Below are experts of layer 2 (counted from 0) of a mixture-of-experts language model. Rows are named router (the router's row for the expert), down (a neuron's output weights, with its number) and show model dimensions 0-191. Each number is 500 + 25 x the weight over its row's rms, rounded and kept within 0 to 999. Numbers have three digits each.
After each expert's rows: a language model's description of what the expert responds to. This comes from a sample of Wikipedia text that the model never trained on.

# expert 49
router:486504488529458459533476487491506475484502552350523483498522517502562497498496469466521505510483506501499478500446554498503507524466491452486479475506485475539505495492503485501468470528527507467492494471507506506499528495494486510528513474481526496472452469456486506472475474480482519497498532477487515488506538493483530484465482531540482542492554504511476488508460503541509532503512561493505498504474510513511508497535491485488521504529521498531520456509507499498529494476499525462446513504517524501482466512533492504500515501503519524489498499501523478503505514516480514506
down6:502507500517506482510482524529507463469525492505539495519562508532502464519484462497495503530483479479478461537476472539482530521494518484477491490510457504493515482551477497463515513544543497512452494525463538481519509549516484480496510486526552473492508488504468508492504465494463494527520484520503509498491494489513509509498462459475531462504502475483493500506516524517481522502501471520552524558479476568538488472515484551527505486502518486555507546505485498501511485468468510422498475479514502503483475472502498506451509472523538511535529458453493487499478460506505510497
It responds to: Line breaks. Line break characters, especially right after an article title line like = Durham Township, Pennsylvania =, and between infobox or table sections.

# expert 43
router:464467531496537472529521497493501533493491535521505516493514512567547480464512500521509498521500511497522472480500558489567509557483554514509514534480503524489498506537488507469486526528532510464490491515517503506514495514531486528496470468495526488488549515507509480528494510508471506519468480529488515493535491512527487469467547474557521511537471501509528475521524520494492487486497483536513427505540458487509524482450468489511472474513495493510520517514478436527525491541524519528519500518496487468501533522491510506466522516490503494483508524523500448463507553477521532500
down0:515504476502511448465479527491493486479506524478525547525533522499471503505502486468518480518505481523523531504523448510563522498530512495521507494461500488529498489500504500475530533470567536486512515492535484506508501503514560517496548520494499505505531483499491495500496521510556541504517507546520495509438555515477495504495493498502534483470493483528499544460495548483481509492517450545510493489493540552516494514506502495538528513487519486521504508519506482532500484506485476482466500521494509534563492493550481469444482486480529467531512513505507540538489448472472476476
It responds to: Mid-name word pieces. Short word-piece fragments inside surnames, place names and technical words, such as War-e, Gu-th-miller, os-te-oporosis, cattle-ra-id.

# expert 50
router:510490500482556528406505527521476493490526526537484553501503538462476492505512490462529486511494513530522450511516470502452476532510471471465510522472509503441483479491509563478514505509547495465494506458496515486489504516552481491454463524508540512485508488499460513497511512537530489519515502510494535536515530493462507549509499510496493479514500473506508513501525501501507440498520494522477516508515493512474529525483495484516536488492538494498563513532510453490477502524490490506533499498477558492504550503473491548493489512507494483523525525507507547492494538491515496473
down0:506527514531469510509514527542494450508499464512524511510508493502479526509523525545495454546532463511515504506489505495518499530529493515503409532520442504523478510555488515544534574518510486511525490490509509487512518545492478487536509464512517498498464487492466469505483508542482472490507479503497515457497467462482505511551458452490493507464482525526515498481521506486538508460461494489498489523468447520510493484501506498458505511497550483491479471456492479512462487503511518446502492501477504524485504484548478498498552503530544498471528504492496519511513481494501523506
It responds to: By and as. The prepositions "by" and "as" after participles or verbs (known as, described it as, invited by), plus "well", "so" and table em dashes.

# expert 21
router:501510488489535532514539489494506511507487487542495532493473520450462498481493497483486504480500498524517522508561395506512483488520505515473537471485493490462459499519510566524523532464510506516493482494493506504503492493502508501475483503506487514495545525557523492505509519515499518494479505470491493521497481506503489474473512509455536491489450479475529508486535504502491470448515466529578477507529489516498498497463503509520483477480487483501505543491513500506521524492507504581554464500492509497499567469476477502501465480500474469538508518523506566500470497488514487521
down1:510455516486507474514468497550484490492479488504488455492511495458496520532538482528478486445499523531496481473503533465496476503491473473513520485515501504514520487496437468505475491522529507494537512491506514529501502504489527490484493496523516517507510439477489472537460477504500480497524527531462481482497526523499534507498471514511455506456492478493499524541509484494506502495483506454479486554500470535492532486503488547520499508432484467464501472502513469512471486472459494528464548493528467496502476454554525495476482482540465539489504529489468480475474508569535463496
It responds to: Activity and process nouns. Abstract nouns for activities or processes, often after "the", "for" or "to", such as "use", "practice", "treatment", "development", "construction", "study".

# expert 48
router:495520469489441502461473477491478484504513490475509466533520521528486479532510506514488480465491484516495524530490560467499497424508464500505504469501529495465482506451518510534487482490477482468542503536479507536500514488501502512522539482499497488529450502491505518504480479510519459469512500482507512512468501515486532474524494534463506486496514543518461500516465467488528554516509492514506463519425542539461470510569487523490513546491497505504531457488516541509486484512503496469464509515514483486501439480507508478522483473478483492521469523528472457517505473517470514520
down0:528463500517472518501525505539531518495496506510529514523502508507524482498475524515511556502549497505511467507506494478525499442462527476441487509537489476519503478492476521490478493491517507526464526479472535498501532466472503510529488466513550489493523499494469528454486475475452511516508490501503522468504475482477544480536514486488518538502473491484465516510503499532516486483500493487468485462498470471456491449511470462465446527473444494449474512480502541490537488494528489521473511474512520485512504463444537525514483485507522500517553481472466471464549475516480501490
It responds to: Verb-noun word stems. Stems usable as verb or noun, often before an -s, -ing or -ed piece, such as contract, support, obstruct, cover, launch, review.

# expert 37
router:515534475495510530545502528495545518511469496510505526450444533462477475472445503489513515487506503545498516501545447519510474459511517500497526483490505481470509464491499503495515511477536499516492502449491476480494494515515527537510484484523527532514520455501490486517484540478519493501483487490505470529496470496526487483503513541520508473486448458489522527469513519475486472516500498506541480521445538491495528488490521536507444524479540446529504522503507588500527534504490519534510498488515452511531543505506491466499497494508462489495524511506494538463473515465490484537
down0:556504500427476472563532524481487474519495495477533504512528494481491498514545511479485497521491485495504501508493505471478468491460486538501513494514444521548481502549523507497566505508491530524523544522539509496483525491460515521495504484472494490530521468491479466491509470522468534546507489469505513527463443536512515511486492480489488498521465483453511486479495522497453491499503546530468516503480514513518495493523508509511467494475506512520538449476538467500473469495531485441505508472513445505549531511484505492505500467496491488495471506443511529495500464486487511478
It responds to: Apostrophes. Apostrophes in possessives and contractions like Company's, It's, l'aviation, plus opening parentheses, Nominated/Won in award tables, some place names.

# expert 18
router:497464548477547516464476565483491479526457501523488495521489511467508490535489502475529485504507490499532515462525515491509517543495532506505475472467515489477524484492491535514494486536515500529492477487493510494472508500445513524544505515520478510533491445468435483545537473531481472489453504534483500528518486486465522521538475470509482511522595492503486495514450487498520526537486481486493540504537512510533499512478495501491460480495471483515537483472512537520520477517476498448515500511493481448521533529540477497521511501484492483496478524473509523512494535489490512519
down0:470519518485506499506512514467454513522511501497520465509515499497515486500555492459503503502499513507491536548530526493470576497496496505525547513526556498531475529469516514527525411464539510492496533499490511484511470513504481550548487523487479531492502480500460482500502505536497526500517539554486496506473519507477503505514541450505511512539507487487489473466501496507489457484491488500546498506467489491492499532489516491483488497514526504505512545446454532498476530459521486498446508544533518525483486516483512507515496494507496508492516481468481425512443489519518502510
It responds to: Prepositions in, for, at. The prepositions in, for and at after verbs or nouns, plus Best in award names, as in won the prize for, store in London.

# expert 14
router:485530504550500500550487498492520484487539525513508504525512523504517508493500494540521482482495508531492497507544501512523480531477531508546511479548543495523569483533531476522507499483493515529500492448485522512503504478472476547525503484521558505475485470476494454488519519494468498524491460534485526521514480515465488482507482428480494511510480499479531522506530497517500472506484491540497563505468448510506515504470518538499516542460506509511521503541479467455529502537516482502432513471507489448506507517531526525498482472503506478525446512478508522486475519507522525528
down6:525465498475491480481503501562510524519496532515560550499519461505497518540503524488524512552517511541488475505491508482431516490528468479515492507507511503505477492524478523495482515520513481526537526493492485520501492533483477518524531461517478488521514479475471517461520505466454489521481485504509526519521471527542511513513499481480477521498499471504519491507536495506515504464466455458484485504578495553530493488498513511519499512516498503558454543477538490490521515510473512461531508532509476494488518447478504509539534497521511489496478497556468444510514506495466457529
It responds to: Opening brackets, quotes. Opening parentheses and quotation marks after names or titles, plus slashes, dashes and bytes of non-Latin script, e.g. "(born", "(Sphagnum", "(recorded".

# expert 46
router:505509501487518524507526516494511508519506493531504536483479522436454487471475502493484497480477516515507513506558381521503487501506511522492544508468487489445462513529511547515524541455511494513498496505493504496493484510509514487462497499496507522501542526558532498481505515509520514493492481486503478522506481481506469478484510508476538497490458477486512503492530481501484466438512475521568473508544498510506524481482516518528502485494496480492497542498513511506499530502512501571567470506501505497499540482475471502518481485495459471548513508518499565509482506483524493537
down1:473490508528432485514516469478499504516486518484476488514505457531469484502455527507485466447515516469512504522522522537504517465506498480511501487485477486520505487542505499478493533495529518471486491499472491491508496490501454488559502522448470478480496506496476507515474484502521502472489515511560461508525488477455522504511506549559515503533512539475519523495473517531462495481459514501452508516496477480548479555477495496525536484523531445481499497521500538504499498516509482507509529513479513498507484552522495537503531481473530487512441426483518507530537503476504457507
It responds to: Non-Latin script bytes. Byte pieces of Indic, Bengali or Japanese script, plus word-endings of foreign names like Mircea, rosacea, and some table numbers.

# expert 34
router:482492457488463506459521507506507511486471496537500542490470505458487498509450511524487487491489519527510507530516449499509492577507498513483520421469482518461498509529488554500514544484491506481492501481495496495505520509545502462480521538531500542485506506517524473461502546530491523483529512484503495533504489499504476497505507540468488517487497480477481505518527544501463476483518453466581508526503466514466575484482492498513453505487518508478468508514514484466523482451505507537498507518499498505503558518539501524494484508491496494507488509474504572492482502475514485492
down0:504486437497538487490481515485473485511460487528479495483485497498550506484475513521505456530488467504510527524505478552487492500531469483480513485496512476486531483512451519506480471490480504535485468495489455493494490526567513480501498547513461514483448541523555506510502498535522468480506465529550486496505479518510468491444530529504537514482544478516531497479482492502474506539550505575524492471489502465488509472503494444497527494483501485495502513533500506491535493517513523519530505533443472504532542502516464504485504497501517457518515465502502501500505548493458508499
It responds to: Preposition on. The preposition on after verbs or nouns like based, released, research, depends, with a few along, around, upon, onto.

# expert 24
router:495565458436519506502480472480468509513512525512502507512477485466480508512529480496467471505516482516495486480475489534496521459506478561517480502486508517546498536462485521538499484498518520485489515515473514495515517499491463497496491464472485511502498492466517540469513438460499524498478539482496483468482485468548505513488487428521480493479562505507497511490480512479500489483501473480496488506498522496511491503508514490507486514473552462487510456482490477501459484530540523484484496498505472506485425467472515462534486514467524559536463475493491474470538494554461492509
down0:462492525511501476479468512497534476488565508519480438465512494505515516478565496492497485496454529448508486477478488459503488478501510495488478524475504538470480450494525501517520482498482483513519555520505494521554519493527503499528507520505524529479535523506501483496499503501532475544533471498515462452514510513524472455471507526536499543501510508502515467477497533496495557454509517497436475512534516464504486523524509482556463488494490493523517500470527532482515494497505488480516504516537521487476526540512512514497507536477510530479484539536511488495571488490536513489
It responds to: Infobox field labels. Field names at line start in infoboxes and tables, followed by a colon, such as Location, Genre, Type, Coordinates, Place of birth.

# expert 55
router:500516487475547513487547526516554495492516493517521500454481483470505485483464480503490530501479528536529493475529484457517468527480457509488513518480498521538498518497517503495515504483470525499469522501463517495534483538510523513489478510503515527501518526512518503512548473478538537497473505480517484517497467554550465482494480521472508476485527471504537508528517550512543501476510497532508536523549498524489551473494462496550470548511530514512513510495509504521514499514523500539511462479494511505543543481466472459510463480472493487538525443508509543479463506514548479525
down0:505479500520498519517451501523516537475495499441503502494514493507497513485492503509474522502492514478528509520496525526508506527500493550460460504511492448490448500515495534494494484487501508479528516500517502501539530533516487521497464506501534525490495498502506527511485487505495541467488504457476499497512512506436464518493493573515497475486480512508533506551465516527534478502466493496524481505458493497506484529545470495532489533529492447461492494506453487504479491531524516505458527515518493521463469493496508462493528495534459519502507463470525378515537485535493475492
It responds to: Web domains, genus abbreviations. The com in website addresses, periods after abbreviated genus letters in Species: E. stirtoni, plus scattered common words like water, health.

# expert 7
router:484470492466595521502500516501475494514486502553501522461471491480476491494466494488487509489484512526505493520497455519484466411477475494485459457491473491553540507501502559526513518475514526510492507533518493505506501518515523507500471515502472515497512509517522492526500523497475483501488511490504488518497464498507486461479490466470500497534479488486506535513551515502503484455504503506577527495464507489495501508486504513496437493497532491493523540491491398481464508573515517559511517492505502500493530505500501473467503481521511483521491508495501538490493495485513496523
down0:521528455461529557533508503530482540472469473512480481503507532471481511478488514522515504507543493531448491562482484512530506499463513504461455521522477512507528505518526515472511468482522516499516481542530502476547510485452497533484480458504485508532483481502495507500487501479466499487472490491535508510524457513496550512496500433498481505506487500485492538503521472491525491527515479518501515497476488536510504537490490473476477524512512490502502475514487506480514446533504457453492485481518459527526479492500490435477517509490488504527540528487538587491500498535476536527
It responds to: Field-label colons. Colons ending labels in infoboxes and lists, such as Start date:, Phylum:, Website:, Narrated by:, plus colons inside times like 8:56.

# expert 4
router:470525506485526531527509490499508480508536509517496540507473529482489475474469504507463497483468513525511509507559404526504487508527484526480491522499469499483470520533519559488531519457519521527504494483495490497487510513527507464476498494488487518500567515523485504489493521504537524528461527493497497551490490485535478487508504500476527478490448492495522524499557488491487465454493490539568516496538504513490500505469519514500494522511506476530516548495498521486509507477506497565556460500500507485509534465484482487503473493465459468558513511504494547505485496498527484540
down0:510520517495468473531443505478532537476504524455474456530502524456481522487496468497482470508465494514446466485459539477509499497465476510475501451466531540524496531493480486532499511484550483519519534497495513528487455475485514480532482518475509491497468459474506511439473483539511512520520524483480494500465484493468527488519500487519470453494494458514514481510473460547505486476502521518510527477487459540471494497511505516497500545521485508485550510485515480451482477532529508510480492459489523527519507490521547466468518505535465554497486490511534500500515479508523485521
It responds to: Coordinate minutes, name pieces. Degree-minute pieces like °40′ and 2′ inside geographic coordinates, plus name word-pieces and first names such as Cal, Santa, Maria, Porto.

# expert 39
router:519448476488540510485504528547495539502550512505508529492484517504501508469495445471503491518496513557480501528497460514493518538514467487487487458484529530546510476518489497519552516492501460497528489501520525466483485520560500494518513503516545479529554541531530487483516469508495477467469474488491520492504534529534500490503508531459503542477441508492541514495523454497508559499526510535490484477518480510488501471472475518543465522502529533463487524510491551499526517512483501523535504481457457537525524510479513511503493513502501465512534495464483530497507472489497496529
down0:495526502534529480538470468560464504475462520498518528508484527495493449480490463498463547564504489499495496455486534494453522501514478515467479493465492493505465458498483462493504444438512491507500506500493528500472528510526450510528489472507537513521492461521466489553505513502523512517496469497498511468449529478572478545534507506514483484508482474497464509520482527528509487493504496498488467506466471483504516516535514514473494511465526494567499485503480483497476512507502489536477494498526484482488492462481471500507509491508465525475500524499511466528464478520506455462
It responds to: Abbreviation periods, compass adjectives. Periods after initials and abbreviations such as St., U.S., J., plus place adjectives like United, Northern, Western, Great.

# expert 17
router:510489547457460519555511528509530512475537543534508500505496487525504485506472484519518523487513470508499514477520475531497521476516483521509447480464508510486452497533512516457497536482550470533475481443512504466472499504523518482492503498531543487473511482492484490497491515525519504502467450474501497506511500515435467528498478548494486494515506509528491492498508527487481527479520514505438517540479447484491529488493494500500569492470520494441477532520481441524499482439490508489520471524497463508492497491479523534546480489481475499497473536509491521508510493460529522486
down0:502522496466530506508494476489456476477481538561516466532482508540522509481536446480510493458506524501515488516497514484481537519476466482482481454503505485528508492488505470522467500523499447492536515519508509460505542508440485481516493448470560511508468534466521487478534501488503516499489535495486522504484508479468482475529474534540530508505476458517482534493500450491513518478531496503482512497526491537515499456479494530515525525472542511535448490486504491484500491501516540501501486497489498538477521534486506457492536484482521455519486494502512430532478517531466535507
It responds to: Hyphens and list dashes. Hyphens joining compound words (well-being, out-and-out, al-Malik) and dashes opening infobox or list lines after a line break.

# expert 41
router:463498504555504507446487541489499548488531462510449486499508474502545504516524514469500492469471452500487524516492484519498479499493525477486492482512577504531517488526459464464508473500569480518462543485493447494477490481530477521479527460478519541524490501442493517517505473471434507484476525512502486469489472494520478524504504492497498496466498514504492467460505513480502519525461514504497483540516502486457503491556446481476481496468498500509487510499468537498478517514515504477505511475518502499491455512506482465519519527529546474478516543505493479469479503483534503485
down0:533530480485551497486489466528494442471480467541494511484487493530504480498550495449515505473469482489493529531510495528519492481520553454488536506503499576484522503518518522495458505496527538516518515500529472489485491498489501504485497531517504515508516535560513534502440536491522472506521479510484490501483494479512483502430471489482498475478492462519518520437522509482478527538503503501495492493528489494515521541517526515458549502452506510534454476510481548494528493510488471457560511471499504473502487518469481470523470485482490500493507499468496512466513496487485481467
It responds to: Mid-word letter fragments. Single letters and short pieces in the middle of split words, especially names, such as circum-n-avigate, Olme-c, Darede-vil, Kno-x.

# expert 53
router:506492503527474465534470485487505509506534492431511460489530512509515493520525469497512481546482529505463517528470520504537494515523470476515492490488488520527463510452447503479478469552526497503550479484540491530487490481469460517496462536487528484514452498502486532513496451496506479538536519512493510469488481535515548476503480525522476485465497542546536482510510499487506511486505506469510498506463485513496503488521520513522524495536498507530486449490536496463514468493444500462454539533470527507530482505535512518482547534512531502500516534480502490512518505483556485480
down0:502476518474531521536526472473513519515503491443488492465497506524515509502464509487473517497519522542514474481556494494509530464487442508445457513532499518546465489462492526507507505501563526530506554525520479503528470528498491488486499477515504511488507528515494544483518509497489507450522526482503461490521473459502476485515492519479434498528478480498545515514515528523496466492479506465540497508460490527500507510497468496531494497513493517531489514525474504499501482477529531513492508482520506536479493538506519533448492481509503533514450512482467463524533461460559454515
It responds to: Line breaks in lists. Line-break tokens ending table rows, list items and references, especially after a closing pipe or entry text.

# expert 56
router:496462541475504494529479469500476519502544492436473465516538525494484538540505508516511498487534524484474460494463509466518481443517453501503501523519528487529474510519462499490497505492513508496527462469477529509491496523462503546495490492507510508504483484475460503500493455512491499467521507517480524451484490483447562553484507503518423540499472516491526508500500523521503506520482502519444512492531491534460474535577491515486465536524478535450514526487521497515501501457507482498492509504519469489513469512512496506482481489482499488469516483536474489480531472514497511519
down0:504523490480481505485515512531520508475477485512505481502486497502506481532473495526527494482518528500475476476481486488486518549473525499499476505503501521555594535510495515477465489527519514513507488491496504510486489493516520490484488510509480472505509496480492497502506422498542494463496524514505480508485524507469497556528519510561519482487540501535507487545533498457514507498507458477475519552482426488460489514472483426491477484489472495489515460464482523501490471501493488526466518495525476528485540526473522479499540519485525519505485505471517437478460555514532497518
It responds to: Adjective and prefix starts. Adjectives or prefix-like word starts after an article, such as new, former, early, low, high, re-, un-, co-, e.g. "low-cost".

# expert 15
router:463527523546556527562511482502480501476502516527509515513504500547491485516462511530525507502488489421464533506495585482479510460505521479502510513531486513460541482479516470467520536510540452465486498522507529498501512482489447537485517493549452482474508521499471505457499467516501521474538525496505523500495539486447472525506483506490520515501472504471528491500494454497534511491506503504476519480537514510509464510507516493494539482469528499483496477490518536492503485525489510429432498512533515470492509496510521515478529490517504491457498495483513500508489516492481509500
down0:504461526467469510464487475525493506504494517482493468510508491496481486470491530485540513519502510512518520558522510497525509447472506517499493472463518435548474488481559462495516568483490450503502456488474491521482490525513457522501515481510485465513505510461524492498501505489521494489515553493488507510495487499496461488519501519473476508534484503439540547511490475486461504497519526496522517498473490486457484460532485468509547506522529511513529523511504503486470508549522513471473492504493525536504535527501530504499511537480532487538513491536505447489471559464455517478
It responds to: Coordinating conjunctions. Conjunctions and relative words joining clauses or list items, mostly "and", also "or", "which", "who", "but", often right after a comma or noun.

# expert 5
router:444514495511521453417460484513457528515487542457521495511504535521483546494516481510499508482467451539488491493527499502488535437480525513512529494507493476461491539505530455526468495515480465491510528513531481472542490494508503544472502494482498526488515516509524504526508512474537465485501553486512495498480487531500524475484485522482496533519489466477505490506511490482520482485508499480490510508495516497497436511536506512470525484514477476524426491502538482480498488460488474500466511563487553531496462478514519511480503503515527484495502512493505487508515497562474452478
down1:494458446482492512532530510508532467467505477490470525500509503513545486501488528510537504505503534526502468513489513499492505477501498436473472502517509513533511506529547499483486491524501481445507543500460460529507536544511467480513493521524511455483510489496468525543461469490468527489531482505466481506522485494433483447473528487532500479500528500483510491513478485478496512520545515454520509491527443510444421549490475501506475538532485494540481481484484514513475518495527486471523477481500521520560511503493508495515511485516530513538487481481501482494482527506514494472
It responds to: Statistic nouns and percentages. Percent signs, decimal fractions and counted nouns in census and data tables, such as males, species, people, kg, .3%.

# expert 35
router:475525513477562545515503507528471476488483463503514540512505470492478505455475458458505506464511499546512519446561479490488478475523509521502525492499451514518472472478520516541515526470471493497513510479536530495475505493486478495527471548463479477540481530543525526524497477528514491519479500473501489512527514493522472506535518512503473488528492474495490527490526536526517493444531528559554469524439514505533500525489532514504478466473511474520520513515510540518517480507523464476494473528464507469486518495476493474481494486489479520505491494542472521532507511483541488487
down0:479525495505495496463539489495509509492500494466477512475499476494464498480501490519456502503516523509470516492523487511489519501458511493513502529507483504538507541521434478519452527514496519506486499487513530507497489490525538522550460493453476529505514495498472430442542507500473498486508491530482490487478491484463527528518496472487525488476460500484534474527452533484474506487520539515502542503495491474475513478490486477502503543482548494507487464494509506477495478493482512512470516516530487443511575444507448486472561500529506483529490508429499509507474496517529459524
It responds to: Capitalized name nouns. Short concrete nouns, often capitalized inside names or titles, such as Flag, Black, Gold, Star, Rock, Fire, top.

# expert 11
router:536514531510540495439520463467512493509488514459509487534504501518489513496542487538500498503469518492488507483430520511500511449502464482511528474521474464521470531480496457512493503471502522450505501492533479521526471471515511476519458508470458498516461503489468501512494525461493518457526508490509528493486519519461496491489488529575504499514556539517516512508468547498509530511482474476450502520471516532496524504537471483495470501492459496477452482515490513510527505482485507494431540498529466497525468484535514499484522488494530483481460497475509458489482511538483514524
down0:523490481502528504502514477545527533496472502493506459496555509457543521471523500481475546507517499536522552463476526459492548497500513485498512508525493514512498489536501532529488464483484437500511532461483475532518479464495551498483497516492512498523511492454527500529509532482504498469480486513508487484467497524495510489479497505514508550501456505511495534551474523499509507527516447563489468523487491523505483463481490510489519491502496513512504489514506486450512494476510521493502501526499510414508483527497519500511500512517479505535474441505537428528474535516453502534
It responds to: Past participles after be. Past participles and verbs following was/is/were or a subject, such as used, known, released, operated, located, named.

# expert 36
router:492481520514528505566472485511531502548470494427523444488494456555507542476520484474557493528472504519493530477492510495501506539484485488521488549511487523497556510499517478471511478529518458526478503522498454475483507508521498481530510501505499500516522497436497503482520496530472489528491482537513497525526528498521505538505477453519473501495489490509508509510492517529455505526454521449530516524517508479516506467504492476499481539503495516499496448487486458529502460538476521488510480466499529524503471523473500538519497515468483510491495517494471429541526502487516486479
down1:523457518497480544489466511491444500443517535582497504501489503531461476519515474461514525510487465495492488557467504517470488498513544493485500497522467483522488510524504509507504556521502464462492483500544515457536542507483489535498507497508505495490552529528522534530520502449493479494515496521497479537480501502521496518534536508515481513489487475500468484504469513432461507469485494531448471452548468508500496495502524502507508503525503519523488515509525504511513510483493471492502522468476491507488464538472524501515507518491488485521526541488474437498534510480474450504
It responds to: Mid-word letter pieces. Short lowercase pieces inside split words and names, such as in, en, an, to, st, as in Editor-in-Chief, Squanto, polyploid.

# expert 27
router:527503462483516512520540550532506547519536478527517535451485507486512488511474506473524492493512497500469531515515411506507507485495511529494539523456504488449489518513534538504504502499484496496493502447506496489499480541527506526474478527528497485494527525533525493503517493489473489492484514443489469547473489522526462496487520542496529494502474490509513520484525478489488510439517479518533543507530473526507529485478493524536451479468491489518522534481506469503486510475508493562547523502501527454486550524512479534516485486520472488517471523537510557511476508470501489508
down1:462489515469518501496459514538487499494512548487526517498496495528519492537510482487480468511526522457552511480478513467499496454502465513498508507474514529476458516522507504521506519519489505532497525470518509473510525433474462495495531526504504528466467480508507497496518507499509451514482490509445510490510487494480516468505483518458506522526535455445527485494510519507473551500537459508496499519517495499478484472525527518488515463566518498539486481507487484571494507472493537485439494511494518464466520501528531502470512464448472510524445502475503463495545507534515509486
It responds to: Agent suffix -er. Word-final pieces "er", "ers", "ker" completing nouns and names such as Refriger-ated, Box-er, Murder-er, plus "help", "attack" and underscores in math.

# expert 60
router:476512502511554525528472446480494509502470524531509524498529448525527492530493516516513480494505524535471437450491516531456494519488530478522499568470508502538495492520505541475479537515480497494481456491513541507492502518473498469498538480516480543455456484450471507475489503508509524504482489495517541481489526482463444493503491444487476493511542467514465477505501458503498463496504540467509501534547499494535494493529525497513502505510498490475497481531496504482477479486491508531458541468498539488497543531522485474540524490498482508478486528479515522498497455497520514468
down1:511502483495513460497468500490527522492542459485487490485508501487484499557479494531528510543524476515514558518520541551525497444487513508505521489510553504526508504500507453532467469490544549482452548540494517542503483485495518488513470499495520499492506507461488498512487489462491503487563426503470464475489455518463499473507516499461498487581499466504469521519500504471487473463503506459509488494516491482482520510479476490519491510516496485462509497501512499488504519540536470498494509491494470517489471484454525495480515535498518490520526514498429481529521479501503478496
It responds to: To, that, semicolons. The particle to after verbs, that and about, plus semicolons and numbers with semicolons in flattened statistics tables, such as 2; or 0;.

# expert 23
router:516518525498474510495546531503489484517477529509501534473528498461462485466489518509490537484485500500515498514521427490512500511505508533475501492489528496495483525511527547474489514480489505511485461460525474503472511507505504444526446498541463495493531493558554495472482455513559470471526487520508517518500501495497520465490475482481526478496468489496518521464531464507521458490541495512576521547514506500538483506492516521501478460519484490489480519473489493514479495452483454553500477537518507507469528494471520548529481487464462503505513517511494535523479534475497485529
down0:501535471507555468512516475492488500514465488484473512487500506504500470535462516519480479479497522494490487491468493462477519479492552482519477508517484488493429526509488497510560515507488467498530503493498472498507518533463470494487543515504452492510502517473432513538481542500486486502493515480507488500519497521522510488464502546532491468513455510474507488502526497490508488533507475509530492494490490491500514516471501518429492517535534504531470563494482446514550508467520465468475514530467494541531497493530511502487456512492478497510506470483464556517478523479436471536
It responds to: Object pronouns and connectives. Object pronouns and discourse connectives, such as him, them, itself, However, addition (in addition), example, thus, consequently.

# expert 61
router:531482488531461469521480514517495465549566490511538520525529444549490469532504522477485497517493507514485460481518481478496499494481527520528510489512515500462503490504509508497500535498531482481497530511489562485503493488552498459468456507534512492518529452497513491506522514512503511571542503478517501514513473526531493510474513528524504483487455508489479504503492476502535459476517453445516447518537460492527479488483503482512516503511508476513543537518500478468469521505481534520529531465502552518504493528550511519492521511523520501479469489507518497496514537529506456537
down0:466511475528520462473512509463481532512539505491499545494467479498504495517515509457528495496513524513582476464516473474489532559520509485524510487507500502502520490515554524505488484480511499467514508522494477533528516464520518497522483458494491444492502509501502518475512570513532476474491566446508467517463490509499510510503514491498509466511491507483479503475508471516474455513509481502478518522521531507486520518498505522497517521494499474575532554549545491517463534488524513537502480523540493513472519489509534498504507496487530517555472526506485501534467523464484530496
It responds to: Word-final letters, quotes. Final word pieces like y, i, ia, us, ie ending names and nouns such as bounty, rainy, Klesjana, and closing quotation marks.

# expert 6
router:492503499530466519548514524480507556559515511512482496496491508473464506469445494485476514521533509485535462507484464498506489550492543523488454488534497482481481494475501523479512538516483493553501470512507481484530480500493509537499539502502556543521450463518494465473529491513480505525500503535457484518526532511451532526533512508521505470484579479519516515498497548512487517509499492525506454463535539501501519478482543517507500549523519510486481488481497506465492515548494530459512486450511531483524499498518467489515520482483505513489502503475516485521509532500525463499
down1:494506522483503505513452521532490532507519486472493503498493532506518496527494500518473559511498494467512500462465533476520514480491534492492445464517513515513529514507511537530531461515543477540533501484532506503510512492509476445541479497499506514523483475459494544503470477495517530526488488483439475508527477514494530479509487506487495527481490492498478507448439491518539484514546553536511514507516495474520507495470506459476513499527518440497479544450522528484516492496503546529454470463533470522493514515492541494508534498436501487492498492489532487519525484480500539531
It responds to: Sentence-initial function words. Capitalized articles and prepositions opening a sentence or list item, such as The, A, In, At, After, often before dates.

# expert 29
router:506485489522532512470472471506533489532499479460513494506516505528527488495520503519522507510513502539475492524498522513469498467512469476506495516476495459504487488494521429480524516504470494432533510516483496503509504498475503533495499476503465501506460510512498490485465475494460511544579492531528488508463490516486499496538453521494512490526562539512490507435479476535468492514491484433523494501543507507524516504512487494495462527538459496486518459524505550478514504539465512458483475466545523501516464466485546496486475525493493512479452517503524508454510515526495511486
down0:503535499505529507502504421466508476497511520482509539517528472482492531506510501490535526490535498498497482479485507490471518499503526565477493488532514510506467479514514518525487520483476523490492524494501548474552536547498492520514454475482498525466460532500488487486438472501531513531539460482536514522521481530495514506514472507498478478457484504502517552502562482498503471530467526514506486506456467488514451503497517478490512487558483510472482504494472495514504484492533490446489506490506487526542534484491501480521492535468492508485481535507561543507452464521500500459
It responds to: Verb suffixes and clause verbs. Suffix pieces ing and ed closing verbs (order-ing, Succeed-ed), plus clause verbs and linkers such as became, took, than, because.